{"experts_per_token": 4, "d_shared_expert": 128, "hidden_act": "swiglu", "moe_layers": [0, 1, 2, 3, 4, 5, 6, 7, 8, 9, 10], "normalize_top_k": true, "init_std_router": 0.0143, "head_dim": 64, "rope_theta": 10000.0, "init": "normal", "optimizer": "muon_variant", "learning_rate": 0.00795, "batch_tokens": 65536}
Below are experts of layer 4 (counted from 0) of a mixture-of-experts language model. Rows are named router (the router's row for the expert), gate (a neuron's input weights, with its number), up (a neuron's input weights, with its number) and show model dimensions 40-79. Each number is 128 + 32 x the weight over its row's rms, rounded and kept within 0 to 255. Numbers have three digits each.
After each expert's rows: a language model's description of what the expert responds to. This comes from a sample of Wikipedia text that the model never trained on.

# expert 37
router:118121159085183099134134134132164180097201112161120108127184085131123205096156145088116124155161118104129180147087129100
gate0:107052086060077089152172114116168160099113130144183109127149151097107089122179109150042197101112134097164134141140111101
up0:127202175138136130130093082134085121154137101178134092164140110103127118095130150122147124067122117097114009140102154170
Suffixes, table and symbol tokens. Endings like -ion in decision and -ate in approximately, the word the, table pipes, colons, and symbols such as =, ±, →.

# expert 16
router:097125167079172119156122127128167159118188090161140112129210101122126209100137143109114129152209129122093195152112138109
gate0:103139133077100130150132165107082185121131127054166088094113202160130099130109113107143142150116090117183093146161122135
up0:087161094147078123180138120114121119137167128182124109184078138075131163110066101074123136111109140137158150131150151136
Commas and mid-name pieces. Commas and periods ending clauses, plus inner pieces of names and words, such as bo in Cowboys, wi in Ludwik, mo in Wilmorite.

# expert 14
router:107151147147198131115125127133121153133197110119065110064168108112132205086093134141132162142155159109151131156133160074
gate0:201103107112094163154107138115170145115110041119098118164130058172158115123121089129128168141112080108120101111125149133
up0:143155099185163194137069162118165165119098075059112141116101101197168094099116113076097152150082128094150116119095174123
Dashes and separators. Hyphens, en dashes, equals signs and list bullets at line starts or inside compounds, such as Hon-ting, 57–3, – 1:22.

# expert 52
router:100130132088172117130136148163149176097198092171129101126204080133130190076142133102118141167154128122132190123108106094
gate0:153073145119111113096109130162094139145140088154132123133127130141142108111148150130103130135150113103212143200095084083
up0:134141100149152124121111107168146117122116163128129124091192110168087059093169127110098183191094125192122073187132140155
Content nouns after the. The word the plus topical nouns and mid-word pieces, such as species, football, research, political, and land in Poland, duc in produced.

# expert 9
router:113150064169142122134155128064121146090161114093124093139101143130113132151153136117115127125150087103146198166119131116
gate0:100091122083133163103142100129161117085105072096140135103111147147148066139146146155175190079134192084155076204170127131
up0:119090166123161169076156157168069149129103058094156093152128150097104114137083160137108090081139160126138100166172096124
Middle syllables after consonants. Short word-internal pieces like n, il, or, ci, ly following c/s-type starts, as in ja-il, sim-il-ar, Provi-n-cial, incorp-or-ated.

# expert 44
router:129090149110182100118129130162151194119174097176151092134175135131147222108179144099103134146157144128120161154084125109
gate0:170083174117101046120144146083110064155179079156135083073115140159077096154171100157100147164074100104176074169160083091
up0:110118094117084127125177164158100106192175142177101083110136170114148076168132137076121095140114151129179137066118122069
Word stems after prefixes. Stems following prefixes or year digits, such as con-que-r, Con-fer-ence, 19-53, plus country names like India, Russia.

# expert 35
router:108126100147230057136117128128163174168199167157145094044154129173093174152137135091162087121133147145144151158144131133
gate0:136148159127135100076131083102162083140155130116184093072139134188160165104175136169164133152124079132144174174133102098
up0:117139153080080148126095132172162127118133118107146130126093141093122087094080120145131129121148114133094076113166131145
Line breaks, re/ru pieces. Line breaks between headings plus inner pieces like re, ru, un, ig, such as Mir-re-n, c-ru-shing, ne-ig-hbourhood.

# expert 56
router:073126120092124098166135149112117133115141080145140146104174075157110188113167109122110110146173132147118141133095148105
gate0:156142084142173117181110181136078160080139106067174115103155178145172157092077103166100114133093081125129161113218177037
up0:071122161186126138144126136139186034158040170179101107147145159093044116084158142102132150151148145148081100155111150202
Endings in -y/-ly. Word-final y, ly, ry, ity and ary endings, such as ke-y, Ear-ly, an-y, Dens-ity, plus words like a, their.

# expert 12
router:081098163096195123133136137162141184130179123175156123115196059147116175077128135110099118136187123135121180159113120120
gate0:164146101123134136188207127131075162128107187100126099131085151073152105141078150163121151133151140132115139120101138065
up0:162078120199104129079118147155110103119180142103129120163128153140181152117111102158134197146127168083097130115154180117
Word-start consonant pieces. Opening pieces of capitalized or lowercase words such as h in hill, St, Ch, Sp, ff, app, often after a comma or bracket.

# expert 48
router:134073087166141130168156139185068102104151112144140143091129113136148191084141150142093144124127151150129116155148089103
gate0:165168158178118107166126147145103108163198110052132143098173129120162135113039075166168061109179098143176119141167114119
up0:088122093054113107112132182153151143079063095122161080139132157159094110137118185105106140118131131108120123137077147080
Foreign name pieces. Inner pieces of foreign personal and place names, like ig in Szigetvár, bi in Tobias, and common first names like Robert, Paul.

# expert 27
router:092033105126102125144127115140121115101180131121167061131194125172185173124179129098091177114124136148143163100083118120
gate0:143116126131148156147179103124111171106070077128117118099119188177215135132128134095128155127075142090109171145093071114
up0:154151111183104170141093120126113182082095115123150073149102188135140137108181181080097123163136197141155106101100092152
Letter s pieces. The letter s, word-internal or as plural/possessive ending, plus cc and c, as in Mis-s-issippi, Scholar-s, lo-s-s, o-cc-upation.

# expert 59
router:109089114119161116148138119131153173172125109151083158121133085126138166110103202103133137119208138135174193115100103133
gate0:155164141115113112121140190120144144181152140128118121160113130114108115166142160097076092182117152119150115117066054076
up0:146103085173109128156076097149184158128134139079158181139131145130206076141103114179145096155100195075138094145158155116
Noun-forming suffixes. Suffix pieces ending words, such as -ent, -ation, -son, -ing, -structure, as in anci-ent, reput-ation, rea-son-able.

# expert 2
router:116122087097091060191179160090159130108173103149162206122120123192151161087155174121137149155143133117152135132089137108
gate0:120140167099140087171111133146129145076135120174108128129092115131200177199153105104179125153103132185116121115139169133
up0:145128148149142196086144102148091092158117194116137053120144131131115096130154124118132150181114146153159157112139167166
Foreign name word-pieces. Mid- and end-word pieces of foreign or unusual names and places, such as ć, ina, ov, burg, ville, Lipové.

# expert 15
router:090129121134204074173131106140173219161149105179056147192126147152121122148135129176146138132102119116138093121115095121
gate0:100135131171109134175084127117104195141166058131067196125112148108149136184163146255151169101089136074123089145119104146
up0:137104062111098107084115069076141087053148146146178168122179145125181138129150115095085098179095115111076174100128142086
Word-final suffix pieces. Word endings and verb stems such as it, ir, ing, ve, re, often after f, as in f-ir-sts, F-it-zpatrick, jump-ing, A-ve.

# expert 34
router:091134158090169114140131142142149159104206119165106109143183105117139202114136127104109115155181118108127182138096125125
gate0:171147140109127125124129123114157166190111072177169157057146162146152147165107084127130076208089118150149101152119124124
up0:095136091141136084152107193106102157136124139173160097121129133156078112143134109178114114138160221154072213057112079125
Word-initial fragments. First letters or syllables of split words, such as p in photographers, g in gentlemanly, spect in respective, plus common verbs like have, appear.

# expert 6
router:119128138077117089168125160136098094162151109101137138195166141167165126197134175071104148135065132096140101106115088105
gate0:139180155151150148056101119165127166114118121124124109088100134110122143111122040085149116139120139120155097057146115082
up0:173153148134109166168137111123162155120107059124176127083149152139089145176148201139162110167107109131099133144083100207
Suffixes, plural s. Word-final suffix pieces, above all plural s, also ers, ic, ology, ities, ing, closing words before commas or of.

# expert 49
router:118130157093214103144155141129141158103206109189119114126203076150127191083144128094125131159174123122130163127096138123
gate0:111121080121145139169151148120113131135124099164121153140148134145129149139161151186066176107161105123160081148080135131
up0:074173160145102090178138130140196153155140107144097095105224104094109157122135146108105128118149173136158096130122116115
Word endings and punctuation. Line breaks, commas, closing parentheses, and inner word pieces like le in beetles, Title, acknowledge, often in lists and genus entries.